config.toml
num_hidden_layers = 13
hidden_size = 256
n_experts = 32
experts_per_token = 6
d_expert = 64
d_shared_expert = 0
hidden_act = "squared_reglu"
moe_layers = [0, 1, 2, 3, 4, 5, 6, 7, 8, 9, 10, 11, 12]
router_score = "sigmoid"
normalize_top_k = false
routed_scale = 0.333
balance_loss = 0.00677
balance_bias = false
init_std_router = 0.0371
lr_router = 0.000604
vocab_size = 2048
norm = "rmsnorm"
norm_eps = 1e-06
tie_word_embeddings = false
optimizer = "soap_variant"
learning_rate = 0.00373
beta1 = 0.95
beta2 = 0.99
max_grad_norm = 0.5
batch_tokens = [16384, 32768]
max_seq_len = 512
train_tokens = 252400000
max_steps = 10615
dataset = "wikipedia_en"
Below are experts of layer 7 (counted from 0) of a mixture-of-experts language model. Rows are named router (the router's row for the expert), gate (a neuron's input weights, with its number), up (a neuron's input weights, with its number) and show model dimensions 0-255. Each number is 128 + 24 x the weight over its row's rms, rounded and kept within 0 to 255.
After each expert's rows: a language model's description of what the expert responds to. This comes from a sample of Wikipedia text that the model never trained on.

# expert 8
router [100 142 139 114  97 120 100 115 153 130 113 119 130 117 112 122 126  82 111 156  80 125  87  89 128 109 130 145 126 158 171 152 162 175 118 130 135 102 158 135  58 152  80  92 124 136 110 127 127 113  59 134 161 122  88 124  69 122  92 134 124  93 103  88 151 103 155 123  86 130 143 118  96 119 134 123 128 124 161 157 128 145 131 163 101  88 102 166  94 110  96 104 126 148 133 112 121 154 146 101 139 112 122 150 153 103 116 115 158 139 149  96 113 107 149 136 151  93  98 111 113 151 103 119 119 126 179 134 148 151 138  88 131 165 108 105 125 141 121 121 116  58 120 150 139 122 130 140 126 140 123 114 138 172  92 127 132 142 144 113 182 112 144 114 140 130 160 109 190 119 112 139 127 125 108 126  71  92 121 150 116 125 117 155 138 135 106  95 159 136  90 156  82 143 116 140 168 126 148 117 152 149 104 121 134 126 156 118 118 104 152  84 142 116 121 108  99 136 103 120 163 132 109 128 101 120 113 133 119 126 128  99 114 107 124  67  69 120 108 155  93 108 104 120 127 117 109 134 139 124 106 140 129  94 102 109]
gate0 [142 158 103 140 103 105 138 110 132 119  68  91 114 113  76  90 152  85 148 160  92 174 130 106 135  95 136 169 157 135 159 173 140 156 119 121 149 107 115 127  93 112 123 135 124 147 132 156 124  97  52 107 154 127 121 121  99  95 163 113 119 132 106 109 137  95 159 121  92 111 151 153 163 187 126 131 104 116 143 126 128 111 124 109 136 120 150 109 122 127 103 124 123 164 131 129 141 123 104 108 115 147 108 136 121 129  69 137 149 120 140  89 130 118  53  90 118 129 125 103 137 135 114 116 151 121 144 117 154 163 139  99 142 162 132 110 132 130  97 103 142 117 123 150 142 126 141 140 125 151 159 119 133 154 103 104 141  99 153 128 120 125 118  72 145 131 102 160 135 118 142 118 131 105 132 126  80  84 104 130 110 127  97 159 114 142 104 141 163 142 101 142 127 113 123 103 105 143 119 122 138 126 117 138 153 148 160 110 104 101 149  71  94 119 107  98 117  79  96 180 154  73 103 112  85 130  95 116 123 148 125 119  92 112 145 118  86 124 106 146 117 177 126 132  85  91 126 145 157 154 158 137 141  89 117 129]
up0 [112  95 159 106 152 159 114 151 122 117 194 163 148 140 174 181 107 166 113 102 161  84 122 150 118 161 120  75 103 107  77  84 112 110 140 119 107 152 152 123 164 143 143 121 137 118 126  98 139 148 196 142 115 137 142 122 151 151  90 143 137 124 161 148 118 150  97 137 165 145 116 106  83  77 115 137 150 143 116 114 137 143 117 137 127 142  98 148 137 120 164 135 137  93 125 126 118 137 164 148 135 116 145 121 135 135 187 122  96 135 107 156 129 141 191 158 138 135 124 150 109 120 140 147 108 131 106 135 102  91 107 162 117  95 134 148 125 130 152 144 116 142 144  93 118 145 117 107 125  99 107 138 115  94 138 143 108 165  85 121 134 115 147 175 112 130 146  89 114 132 117 144 118 148 117 124 164 184 141 139 147 133 155 110 145 109 146 112  92 122 154 111 133 138 139 155 141 118 138 143 115 131 148 122 109 109 101 154 153 156 107 168 144 130 143 152 133 171 151  73 101 188 142 147 167 124 159 136 123 117 123 134 156 141 121 151 162 137 150 114 143  71 132 127 169 159 123 115  90 104  94 128 115 174 148 121]
Description: Number tokens in dates, vote counts, ages, track listings and tables, such as 19, 86, 93, 63.

# expert 26
router [ 74 130 155 115 168 135 151 157 131  85 128 113 100 126 117 117 127 122  98 142 147 132 108  92 123 120 161 148 157 136 193 136 105 167 143 155  96 112 151 125 105 148  85 126 105 139 146  77  81 102  78  99 187 108 117 155  90 146 118 118  87 110 105 123 143 114 150 142  94 137 139 123 132 109 143 141 115 119 131 156 143 179 129 162  81  79 125 169 123 129  71 125 143 163  93 108 107 138 113 118 129 141 101 136 122 116 115 115 120 148 179 140 126 128 122 109 129 101 144 113 113 193 124 161  97  72 161  63 130 157 111 153 165 160 125  86 136 147 112 132  99 101 120 152 148 119 114 147 150  98 132 140 162 145 117 159 116 130 107 101 136 133 147  98 151 106 166  88 139 114 140 176 137 144 117 121 142 129  80 180 118 129 131 119 137 139 153 118  99 132 115 127 119 143  92 133 138 127 112 152 164 132 115 116 130 127 165 136 114 126 106 109 124 151 143 127 125 122 126 119 160 114 135 120 141 103  77 102 126 140 121 116  64 126  99  99  97 148 154 152 131 116 149 145 136 120 131 107 145 136 137 148 173 137 130 114]
gate0 [100 129 166 145 142 118 178 114 139 114 113 116 123 118  67 156 142  74 126 170 133 152 111  83 154 136 121 153 146 127 145 126 138  75 136 122  97 102 113 117 111 144 171 157 136  84 173 104 118 161 157 109 141 148 152 134 124 133 142 176 160 102 128 121 132 117 117 134 141 154 144 141 142 109 108 125 141 137 126 131 155 145 120 119 134 167 136 133 137 108  88 123 147  92 132 172 142  76 137  98 133 115 117 149 165 115 104 110 140 144 154  96 154 135  69 123 132 140  91 123 127 152 140 114  53 171 137 175 109 132  92 144  81 107 123 115 119 135 121 140 118  94 110 138 171 107 155  95 113 113 146 103 138 136 136 114 152 136 143 137 139 146 144 137  75  90 138  99 117 124 162 167  95 173 136 161 131  89 127 135 142 116 139 134 112 151 117 154 145 126 132 115 118 115 127  91 136 125 128 130 127 138 137 137  95 110  82  87  96 120 138 106  87 128 137 183 143 124 153 116 124 159 124 158 146 115 127  91 150 129 140 142 149  33 116 145 120 136 108 116 140 143 110 138  93  88 122 156 153 158 121 158 143 116 147  99]
up0 [ 83 119 157 145 151 103 172 104 124  95  97  90 121 118  70 165 136  74 145 148 151 154  99 101 130 142 125 152 150 111 130 120 152  85 130 128 106 112 120 117 108 163 154 144 127  99 179 137 105 162 164 126 136 130 139 115 135 137 148 166 151  84 132 125 135 114 143 131 144 155 146 137 135  88 106 130 175 155 123 114 146 161 117 151 132 161 102 145 122 107  88 125 158  79 147 166 140  91 110  86 130 126  92 147 153 104  83 116 130 149 169 108 143 156  73 142 117 116  93 117 146 150 129 111  82 142 138 161  75 135  93 138  99 114 116 119 135 127  96 129  86  96 120 157 159 111 132 104 123 107 145 107 136 136 132 110 148 119 138 135 136 139 149 135  96 107 148  90 129 142 158 168 125 191 131 162 125 102 139 125 139 124 126 134  96 135 109 168 130 145 117 125 129 116 134  78 128 114 109 146 114 147 128 142  99 125  95 116  78 144 129 110  85 141 155 164 136 118 131 110 121 172 117 145 158 105 121 100 147 162 134 131 151  52 109 150 116 131 109 110 138 132 108 136  92 106 137 154 146 160 142 161 134 131 155  95]
Description: Bare space tokens and word-initial prefixes after articles or pronouns, such as a space before simple, f-ulfill, con, un.

# expert 18
router [113 141 136 141 150 134 122 148  87  90 120 101 154  97 101 123 111 117 139 125 156 160 136 159 128 127 169 131 167 128 163 110 105 144 138 117 164 115 122 143 120  94  90 120 132 172 109  93 156 132 130 107 167  66 110  91 158 123  92 143 130 124  90 143 143  73 150 140 122 155 137 134 137 164 121  85 158 129 103 138  99 109 145 147 101 122 100 163 129 122  97 119 148 149 133 123 128 143 118 145 141 118 138 124 143 153 138 101 101 148 139 103 133 184 147  69 115 140 112 117 121 147 131 141 141  86 161 101 139 146  95 128 109 144  86 143  98 150 115 116 121 144 137 133 148 176 109 154 125 137 126 132 130 164  74 117 117 119 107 144 174 158 108  85 181 123 153  94 135  77 121 129 128 120 130  96 128 147 103 153 107 138 123 102 149 168 135 172  86 160 123  95 134 160 104 127 144 142 116 107 132 143 118 164 107 103 112 113 127 113 143  92 144 134 149 100 144 173  93  79 180 158 116 100 152 117 117 129 106 158 104  96  82 119 134 146 123 131 134 152 125 146 101 130 122  81 131  76 110 103 151  78 147 100 129 137]
gate0 [114 106 111 152 181 105 111 129  98 134 119 114 122 154 153 107 165 110 139 104 153  81  99 112 141 143 170 124 144 123 156  94  99  69 145 143 110 123 136 168 134 112 112 123  91 151 113 111 122 110  87 103 171  96 131 133 155 111 147 134 136  99 116 152 101 147 111 154 125 135 144  80 127 136 131 107 124 131 127 131 159  95 172 112 124 154 147 152  77 134 107 114 109 166 145 121 153 170 129 129 175 133 128  94 111 113 165 174 157 159  89 109 128 139 109 103 152  94 108 151 159 133 149  72 136 134 113 165 155  98 133 196  64 130 126 152 181 154 132 153 128 109 137 148 114 154 154 150 142 115 136 111  95 135 124 108 113 119 121 127 118 144 170 127 153 102 148 121 125 110  96 163 145 149  95 122 128 131 127 145 128 163 136 128 117 108  90 122  80 126 114 142 128 113  79 150 130  84 123 144 158  92 127  86 106 125 116  96 139  98  99 132 137 116 165 133 152 154 120 135 120 147  83 106 148 136 107 106 129 158 118 135 120 133 130  82 138 146 138 141 100 133 135 110 111 102 106 128 116 151 150 104 157 166 136 193]
up0 [124 126 129 152 121 160 103 140 121 140 138 139 120 129 114 147 120 126 140 131  92 134  92 127 178 182 124  66 125 130 132 101 143 143 123 156  82 132 122 162 149 117 123 109 115  90 150 120 187 159  94 167 154 146 139 118 152 135 106 116  98 163  95  97 125 142 121 127 168 102 131 154 112 132 134 156 123 141 150 134 121 112  85 133 155 123 120 104 121 110 111 115 109 168  68 161 166 132 141 126 146  84 119 124 181 124 160  75 149  94 130 109 160 136 113 121 126 135  93 112 131 128 122 111 125  85 127  64 124 162 137  88 145 128 116  99 108 127 100 101 142 124 140 132 117 157 148 116  79 119 167 105 117 148 142 125 125  67 140 171 145 137 116 134 130 106 140 123 137 120 130 112 121 130 142 182 108 119  87 115 137 102 104 113 136  64 120 131 172 136 158 155 132 114 141  95 150 147 127  98 131 137 132 160 150 158 129 120 192 140 118 136 106 113 143 104 130 160 189 139 132  94 118 121 132 157 145 132 105 141 137 131 129  69 138 137 133 156 137 172 102 126  75 122 155 103 166 119 141 136 119 125  90 122 103  98]
Description: Commas before an appositive or including clause, colons in taxonomy boxes like Kingdom:, and list-item hyphens after line breaks.

# expert 15
router [119 159 128 113 109  99 150 131 150 181 102 109 172 167 122 137  90 145 116 148 119 100 122 131 109  92 146 125 153 105 130 111 156 134 138 129 142 110 110 125 124 128 121 140 126 129 128 108 153 128  88 129 116  95 105 134 114 155 108 161 120 156 124 112 132  79 148 165 120 144 147 134  76 111 166 103 122  93 160  90 134 133 145 115 107 103  93 165  93 127 116 134 129 152 126 116 158 167 101 111 124 154 106 100 140  88 111  96  92 155 161 128 133 128 135 129  92  94 120 108  78 135 101 122 116 127 149 144 162 132 129  94 143 165  90 137 127 126 115  91  93 112 154 143 140 137 127 109 160  78 114 113 148 144 117 147 130 129  63 114 109  96 142 123 157 121 165  95 133 114 166 178 143 145 174 108 147  96 118 131 145 131  90  84 147 137 127 141 144  85 144 126  91 151 112 121 128 186 104 137 173 135 100 142  73 155 138 138 168 116 107 121 119 105 161 121 113 105 134  87 130 144 116 127 161 125 129 101 152 144 146  64 130 123 131 104 119 171 116 152  70 131 100 144 142 108 145 113 123 173 140 116 123 129 106  77]
gate1 [129 112 117 145 126 137 128 101 130 139 130 177 146 112 143 126 128 168  91 124 112 105 144 138 108 160 166 124 147 103 184 132 163 103 133 146 118 135 139 100 144 101 134 137 161 121 126 124 100 161 107 104  93  99 189 156 157 162 148 129 118 166 166 138 139  90 149 159 150 149 145  95  77 124 125 134 109 126 183 148  88 112  95 153  68 102 158 152 122 145 124 140  87 121  97 149 132 147 112  89 137 147 140 116 136 131 145 121  76 143 156 117 142 160 165 154 109 162 120 138 114 103 105 134 103 123 149 132 144 106 105 138 155 150 120 113 144 126 132  75 133  81 110 137 118 121 104 130 160 111 137  98 144 108 126 133  83 149 139 156  97 164 146 133 137 145 110 141 126  85 151 137 149 117 148 128 160 109 129 189 156 110 158  96 134 132 138  68 124 106  93 152 116 137 127 137 126 145  73 141 154 136 142 133 111 130 124  92 115 194 138 119 134 124 132  92 100 137 103 126 108  94  89  98 137 157 134 131 118 130 136  89 129 152 147  91  99 166 155 148 133 107 108 138 130 114 158  92 115 120  76 126 130 160 120  90]
up1 [107 132  96 127 124 118  92 144 155 147 158 154  82 122 133 117 185 118  85 118 105 142 163 109 147 111 119 104 136 170  76 149 125 123 137 133 149 103 104 160 104 139 118 166  75 143 173 142 115  73 108 146 154 135  84 157 121 133 138 107 101  97 110 130 131 137 127 112 111  93 144 125 142 148 116  86 157 134 141 159 129 165 109 101 146  96 118  99 134 108 116 129 118 174 145 135 114 131 158 135 118 110 149 113 146 122 125 135 152 132  86 113 112  98 122 140 155 151 132  86 146 148 158  62 167 135 127 127 113 118 152 143 138 149 152 171 144 122 124 102 126 145 157 101 140 136 141 171 132 151 110 182  98 107 133 116 172 115 157 131 150 130 179 110 123  93 144 149 160 147 120 125 127 155  94 119 126 132 112 125 111 112 119 139 135  87 138 197 151 125 140 117 113 131  83 143 159 125 122  92 127  96  91 141 155 164 111 114 142  94 141 125  85 146 116 160 172  80 153 145 112 116 137 128  90  97 188  98 160 118 122 133 164 113 134 121 113 110 117 130 132 101 116 118 104 167 152 142 125 141 176 140 121 111 162 119]
Description: Middle pieces of common words split into subwords, such as th-ron-e, peg-box, birth and zone in infoboxes, often in music and band articles.

# expert 29
router [138 160 178 129 168 168 142 102 146 116 111 121 120 119 130 117 126  88 150 113  58 102  82 129  88 104 149 153 130 109 179 142  94 155 147 117 126 129 152 110 110 131 114 117 123 164 124  99 140  92  53 153 141 105 132  96 131  95 105  72 132 137 130  98 144 110 119 112 103 141 113 127 113 129 158 134 132  94 141 143 129 138 104 144  98 118 120 154 106 109  83 133 114 131  65  80 116 133 116  93 159 138 132 108 150 221 155 141  85 135 125 157  98 149 149 140 102 153 139  85 136 167 124 116 107 119 154 142 147 118 117 109 172 152 101 144 113 152 142 127 142 117 135 125 155 138 164 139 129 135 132 140 156 136 129 162 146  91 110 127 119 123 132  88 136  91 121 108 160 114 146 159 106 124 153 111 111 136 163 128 149 134 106 138 107 138 166  88 147 117 124 143 124 164 130 124 111  97 108 119 124 121 114 101 124 123 149 149 119 117 115 172 145 190 159 136 115 147  79  80 139 140 143 150 166 153  89 130 146 117 133 119  82 127 132 124 114 132 145 105 156 136 113 142 160 125 132 152 127 176 134 125 168 107 141 127]
gate0 [144 134 151 108 108 131 138  91 184 111 125 122 141 128 169 121 142 111 130 119 137 117 149 119 161 141 101 113 117 113 150 106 127 110 159 132 153 150 132  93 158  93 127 146 121  98 162 112  64 121 138 120 160 122 116  80 144 136  88 120  89 111 140 148 136 108 111 156 115 157 124 140 123  87 136 135 121 122 146 151 136 155 116 162 102  92 161 130 139 160  59 146 114 141 116 100 110 166 122 118 186 129 116 127 115 171 129 134 151 161 111 163 105 121 159 158 102 155 122 125 128 151 137 151 142 113 140 110 192 124 145 143 163 127 118 139 121 147 152  83 124 134 167 118 124 128  91 105 109 139 166 118 137 154 160 109 146  60 120  84 112 158 131 110 131 114 145 129 130 130 146 137 104  87 148 128 101 111 134 173  84 141 117 150 162  91 163 121 122 125 132 148 152 134 132 129 125 129  98 116 134  75 122 168 104 109 143 158  96 182  96 129 130 121 114 111 116  97  80  94 153 138 144  99 164 139 106 154 124 114 159 148 151 104 140 127 138 139 139 107 157 159 146 148  96 148 146  95  89 113 165 105 187 123 154 106]
up0 [150 123 158 109 169 128 128 121 151 156 161 177 156 133 157 129 146  90 133 129 178 104 117 121 130 135 113 148 136 141 136  90 127 122 146 163  87 155 134 133 122 142  92 122 129 126 132 114 145 119 141 107 118 162 155 128 140 132 116 172 133 143 111 135 144 116 129 117  95  84 158 191 153 133 115 132 127 144 117  89 109 142 114  95 136 123 140 138 148 137 126 145 160 160 135  63 140 129  89 100 137 111 121 120 120  89 101 142 155 164 158 136  80 112  99 161 111 111 123 153 119 141 133 110 117  78 109 115 104 113 150 156 150 190 156 112 117 135 147 112  90  93 154 117 120 130 147  93 159 137 117  74  96 124 114 136  78 152 127 111 147 144 105  69 159 131 103 131 150 123 140 131 143  98 166  86 124  99  99 111  90 100 137  80  90 127 158 132 101 119 160 139 137  80  64 144 134 142  91 147 124 144 125 132  74 133 141 144 132  98 115 178 102 111 154 133 133 150 147 112 180 144 125 155 122  96 126 106 120 150 169 125 115  93 158 127 154 110 131 131 137  94  84 141 126 135 133 133 119 120 150  90 133 102 124 130]
Description: Word-initial prefix pieces of verbs and nouns, such as re, inter, pre, dis, trans, ex, as in re-alized, inter-red.

# expert 10
router [128 125 180 136 123 108 124 119 155 137 124 117  85 113 145 115  88 110 167 126 133 125 110  95  81 108 170 133 114 150 138  83  94 153  85 128 142  93 115 109  98 127 102 110 118 177 166 116  94  81  89  91 160 118 116 132 146 147 111 156  98 123 138 131 126 124 117 155 115 136 133 118 109 124 122 105 149 120 147 135 129 115 135 102 106 104  99 140 121 107 127 178 162 162 128 103 140 150 117 103  85 153 106 129 169 108  92 125 150 152 153 131 171 144 134 135 139 122 120 104 131 157 149  81 101  83 124 127 138 138 115 125 123 116 103  85  81 132 123 133  89 112 127 204 137 126 162 135 120 120 154 100 168 132 109 100 107 121 118 114 142 155 141 131 110 122 142  92 173 120 117 163 135 130 128 110 155 101 115 139 120 114 114 150 124 183 124 117 128 161  87 155  97 128 126  95 115 191 142  88 103 112 140 139 106 112 134 136 118 117 119 146  75 133 187 155 102 121 123  86 141 119 130 127 182 132  88 115 111 164 112 111 100 154 119 105 115 121 161 113 128 139 170 141 148  78 147 154 134 156 174 106 133 123 112 113]
gate0 [141 136 141 134 120 104  77 130 151 146 126 124  89 106 182 133  92 121 137 157 147 158 115 147  98 132 123 124 131 160 118 143 109 104 114 126 154 107 106 156 128 175  87 133 101 141 156 153 100 104 157 138 123 148 155 158 186 121 141 141 129 136 112 149 120 115 132 134 137 132 144 145 132 130  96 124 176 118  96 103 165 104 111 142 107 127 111 136 118 127 140 119 162 150 144 133 111 172 134 168 118 112 159 157 135 104 130 123 139 163 135 118 122 127 159 120 134 138 158 110 111  96 105 135 177 135 189 141 115 101 149  98 102 140  79 148 156 119 122 119  68 152 137 107 147 150 130 136 102 135 160  83 143  91 148 101 128 121 134 135 116 100 152 138  97 119 130 114 143 187 122 184 151 100 122 148 113 153 119 182 112 128 158 170 115 115 144 143 140 131 108 125 126 150  94  91 126 121 159 116  83  54 200 124 113 163  90  87 125 163 119 144 144 118  96 146 151 153 129 129  91 152  98  88 168 105 136 150 146 134 122 144 124 119 114  91 147 120 166 147 128 114 108 151 148 128 160 128 102 124 147  91 105 109 117 147]
up0 [185 113 123 132 106 151  97 126  99 105 118 107 150 153 170 128  84 127 108 140 135 149  91 138  82 143 157 125 133 173 120 151 119  92 104 159 129 108 112 132 132 146  73 143 120 121 124 169 120 118 171 126 130 131 149 122 196 128 145 145 137 101  92 131 120 121 131 137 110 161 158 187 114 151 115 137 174 138  93 104 173 147 129 142 130 122 138 134 108 156 131 135 163 125 152 143 110 140 128 143 112 114 166 178 137 114 111 120 127 112 148 137 116 119 140 127 101 121 145 122 123  86  88 125 196 108 158 134 121 104 132 106 117 144 135  86  86 129 124 112 109 165 117  98 167 177 101 122  98 131 119 107 119 113 104  98 132 127 111 131 128 112 123 142  93 133 148 117 117 192 120 153 150 142 117 178  83 139 175 183 131 127 170 159 120 129 127 102  97 104 106 131 163 148  85 126 108 131 146 103  91 125 177  82 121 145 103 125 141 124 134 141 148 106 141 147 108 138 127 113  93 139 109  72 145 109 148 137 104  98 114 173 137 105 146 102 151 160 156 124 138 104 133 130 133 137 114 124 112 139 131  84 150 143 102 162]
Description: Blank spaces and numbers in table cells, plus inner syllables of foreign or place names, e.g. Ges-ell-schaft, desc-ri-bing, Wiscons-in.

# expert 24
router [115 152 140 111 155 141 140 100 136 107 142 118 168  85  79 102  96 132 173 126 135 172 129  89 116 140 135 131 153  93 130 110 114 101 150 116 154 142 116 149 105 147  78 121 127 120 132 111  86 105 149 157 183  93 152 114 124 120  69 139 131 114 121 140 106 155 153 134 150 134 167 130 104 162 117 132 124 127 147 142  91 137 137 142 140  70 157 168 162  65 107  96 160 158 127  96 147 155 144 137 120 117 115 161 180 113  65  96 129 134 142  83 171 173 169 120 104  95 133 141 155 138 141 113 109  81 188 114 131 173 154  69 135 164 118  97 100 133  89 132 110 150 154 133 166 149 139 174 135 138 102 150 123 167 139 132 137 104 117 166 145 125 120 119 157 104 130 133 154 126 115 125 150 126 150 134 109 146 130 127 110 150 111 126 136 144 164 134 142 126 116 135 135 162 132 114 134 152 118 122 160 135  66 140 116 111 138 113 160 127 154 153 106 128 116 161 116 142 139  93 160 121 126 159 118 112 133 148 147 120 100 147  98 113 118 129 116 129 105 126 162 152 156 128 162 127 126 118 162 145  97 115 161 118 127 117]
gate0 [124 139 118 151 146 111 171  92 123 126  83 148 143 164 121  96 141 115 129 115 169 104 144 136 119 135 124 110 121 112 126 169 117 101 150 121 181 100 102 106 175  75 140 106 102 159 113  95  98 122 122 145 161 131 129 142 149 115 111 122 156 143  92 143 111 160  80 151 119 117 143 107 118  90 139 121 117 119 116 103 129 166 133  73  95 163 110 125 151 141 152 115 123 116 121 138 130 123 143  86  94 147 131 140 190 101  80 135 119 146 146  73 142  91 179 123  88  95 123 115  89 120 142 121 155 116 151 140  84 102 137 122 113 124 120  89 125 152  96 127 123 134 173 126 139 141  99 122 118 110 118 127 126 117 151  78 124 115  93  94 169 138 106 102 116  96 119 153 175 111 163 137 161 185 123 146 107 151 125 109 140 123 101 129 133 139 134 159 134 104 143 184  94 124 125 109 169 123 134 119 153 121 145 176 104 159 136  98 164 139 103 142 159 122 171 170 126 115 106 107 146 126 145 136 146 126 159 129 139 164  98 160  98 127 128  83 144 144 129 144 114 149 128 116 161 157 129 128 137 183 115 149 164 124 137 126]
up0 [161 101 152 107 121  93  81 135 155 108 119 132  95 105 126 177  91 131 133 107  97 163 138 144 113 131 157 119  80  98 128  98 179 154 122 111  95 172 128 109 118 138  79 136  74 162 116 131 110 126 140 126  97 144  87  83 131 112 117 162 104  97 115 120 117 135 131 133 115 110 118 159 113  96 141  97 135 115 127 145 142  98 139 144 135 111 186  92 150 141 129 152 120  94 136 116 120 112 114 136 132 121 159 109 140 190 156 130 105  92 101 107 127 142 121  99 139 130 134 142 104 185 141 171  93 134 180 164 140 118 152 147 108 125 137 177 132 134 134 136 152 117 136 151 178  64 127 131 120 132 116 165 147 160 140 119  71 129 134 143 114 140 122 154 132 132 115 141  98 116 112 109 141 115  87 132 170 176 136 151 103 134 102 150 120 120 115  95 159 130 124  89 100 111 109 131  72 122 138 118 121 141  97  99  95  90 146 105 121 155 128 141 131 153 128  86 143 120 124 145 142 125 147 168 102  85 113  87 123 133 143 158 117 137 104 173 134 100 127 154 123 138 115 124 118 108 156 122 123 108 126 141 108 118  63 139]
Description: Section heading markers like ==Sources==, line breaks after title lines, table separator rows like |---|, and list bullets.

# expert 25
router [ 74 153 157 124 128 130 139 174 170  85 129 133 112 127 112 113 113  75 118 150 126 102 125 149 162 108 157 154 134 162 171 146  78 160 128 122 103  95 138 130 120 142 135 152 112 129 101 112 165 106 124 143 150  89 109 124  76 141 126  80  79 116 119 115 105 102 167 147 112 175 153 111 123  95 117  98 108 110 105 155 164 141 152 130  89 129 126 172 139 133  83 129 112 187 128 101 111 134  96 130 138 130 113 118 143 132 103 126 154 152 165 131 126 122 122 124 154  65 131 143 124 175  75 114 116 126 130  91 151 141 151 112 178 177 108 121 141 158 135 156 119  99 129 142 119 113 171 138 132 103  95 117 173 147 122 151 101 139 101 129 134 104 126 117 142  79 157 148 120 129  97 169 112  96 135 103 111 103 149 150 111 156 111 117 135 116 181 139 137 138 128 111 123 134 123 112 135 117 130 142 149 124 107 114 111 148 178 135 142 106  97 142 174 139 174 120 109 163 133 101 126 130 159 119 118 122 104 112 131 116 140 103 100 112 139 117  78  95 155 159 146 122 125 131 143 132 130 138 143 169 134 135 178 177 126 109]
gate0 [136 153 151 148 123 181 137 130 120  93 116 158 128  95 138 112 123 112  84 149 134 105 133 145 138 148 141 143 129 156 102 117  90 141  85 144  87 106 112 131 186 138 142 180 156 134 102 100 145 162 115 114 155  90 100 104 152 140 139  96 116 125 151 128 134 138 135 112  66 129 155 152  99 117 149 100  70 139 122 133 129 117 112 137 103 139 132 148 157 119 121 117 106 138 153 114 123 127 121  98 152 148 139 174 111 135 104 125 158 172 131 160  90 140 182 156 173 159 139  96 122 138 155 150 145 138 143 108 147 159 148 105 152 187 109 112 121 128 151 122 104 117 159 156 160 106 150  95 109 128 144 123 157 141 176 135 107 111 149 140 141  95  64 128 142 130 133 126 112 151  70 185 129 108  92 164 124 142 175 130 123 146 138 122 131 107 112 112 128 134 118 127 131  91 120 155 123 112 116 137 152 153 164 120 122 167 142 152 118 116 135 142 126 126 159 124 114 161  98 136 125  77 115 113 128 134 119 114  53 148 166 128  89 157 160 117 145 106 112 153 126 138 141 115 149 143 165 152 126 183 130 125 148 171 120 115]
up0 [144 159 132 140 122 163 137 145 110 102 128 154 123  88 126 126 122 116 104 155 147  95 152 138 152 146 140 142 133 129  99 115 104 141  92 154  96 129 125 122 182 124 137 172 139 135 115 116 142 146 119 136 156  97 105 118 143 136 145  94 117 119 148 128 146 119 127 107  69 122 169 151  97 109 156 110  76 135 101 140 128 117 114 132 105 127 140 152 154 126 136 105 115 145 137 120 105 120  96  94 155 158 128 183 102 132 102  98 168 186 152 148  96 147 168 167 183 158 143  81 127 154 166 118 146 136 142 110 137 170 157 119 140 187 111 114 127 139 138 103 109 104 166 140 141 112 153  96 128 134 154 139 153 145 165 111 103 134 141 144 145 109  72 120 138 137 148 131 105 141  91 183 120 118  81 158 109 143 154 100 115 142 137 118 128 100 122 128 110 142 133 131 124  99 124 176 127  97 127 125 156 154 168 115 122 159 142 130 133 112 120 122 127 127 150 137 124 181  97 147 132  72 110 107 129 141 116 125  68 135 177 139  84 134 131 105 163 100 111 156 134 117 145 125 139 155 166 158 135 198 132 126 138 180 121 110]
Description: Word-start consonant pieces and short action verbs in biographical narrative, e.g. s-w-orn, s-w-im, served, take, join, run.

# expert 22
router [124 154 173 102 107  81 123 128 124 142  99  92 130 125 132 145  81 124 125 107 121 123 137 144 150 132 163 128 117 150 150  95 126 124 150 135 127 130 128 137 126 129  81 108 176 140 104 140 138 136 137  93 159 117 137 110  81  97 126 122 106 109 118 138 133 140 148 173  88 124 146 170  60 117 121 102 105  97 140 135 145 138 152 142 129 124 133 137 166 119 133 135 146 118 119  87 129 139 145 106 156  80 118 131 117 137 134 142 109 133 127 109 115 157 182 108 155 100 102 107  59 117 164 165 109 167 127 107 184 131 129  80 122 156  68  99 108 117  81 131 118 110 127 101 149 164 120 105 154 102 114 129 137 132 104 108 113 158  64 138 102 153  96 103 149 115 108 122 173 128 134 147 121 133 163 146 106 107 113 109 142 161 129 143 193 157 138 146 117 120 123  98  79 124 101 150 170 131 155 166 129 117 126 112 132  95 123 145 167 124 107 158 151 151 179 130 139 148 106 113 116 128 146 135 145 128 125 123  80 133  81 119 119 173 145 117  98  95 118 147 185 126 155 150 110 137 115 122 105 125 142 128 147 111  99 134]
gate0 [137 178 146 153 135 129 113 154 123  94 172 134 101 118 147 124 117 135 110 152 139 117 138 123  90 106 143 129  87 109 137 131 112 136 118 171 139 119  71 143 147 107 122 112 167 131  46 149 121 181 144 116 142 117 131 130 159 134 155 121 111  84 196 112 129  89 135 128  86 133 118 138  94 154 140 143 136 103 113 110 153 130 127 160 107 120 161 123 120 116 149 111 118 135 143  93  83 125 138 143 133 124 149  83 101 172 106 152 144 117 133 142 137 187 175 100 127 140 114  94 122 118 152 142 141 151 119 143  95 118 125  89 109 143 129 135 116 139 130 133  91 125 109 119 120 126  82 139  85 136 174 167 120 161 137 114 142 111 134 127 101 132 129 119 145  94  44  78 147 168  66 120 140 141 113 117 147 126 115 116 104 139 134 120 137 124 144 127 108 112 116 105 155 154 140 135 146 143 145 159 173 115 162  76 105 107 107 127 161 109 102 104 108 134 135  66 154 116  98 119 101 157 119 117  96 132 133 136 115 106 118 121 132 182 137  96  88 102 143 158 113 149 116 151 135 119 120 117  95 144 169 119 116 132 127 129]
up0 [129  92 156 142 103 113 131 103 127 128  80 135 138 164 136  98 159 100 116 101 102 139 118 147 162 138 112 144 161 152 106 141 138 119 145  89 113 121 182 126 150 127 123 107  77 132 157 154 147 101  97 145 182 155 111 164 155 119 125 114 149 146  84 135 144 167 107 139 185 111  75 147 163 136 126 118  80 184 148 164 152 134 116 122 114 139 145 127 111 149 131 161 126 144 122 133 114 150 111 131 153 125  92 177 129 110 168 111 109 135 124 112 108 103  78 156 128 124 133 119 154 125 132 125 124 102 119 137 134 154 110 141 121 158 109 153 134 122 134 164 109 160 143 127 149 115 141 122 121 133 101 100 138 117 149 140 124 130 111  77 141 111 122 136  86 128 177 166 102 128 146 177 125 140 114 125 121 116 136 130 104 128  97 159  98 119 121 153 103 131 105 145 121  59  70 137 102 116 126 102  57 164 130 122 161 163 146 127 114 157 126 152 136 148 168 169 137 106 144 147 149 110 111 129 157 105 129 106 161 164 107 157 138 130 106 133 151 171 124  96 159 102 136  88 114 160 162 137 173 136  88 114 146 142 111 127]
Description: Name-start and inner syllables of foreign personal and place names, e.g. Mar, Ka, Guang-d-ong, Sh-ved-ova, T-el Aviv.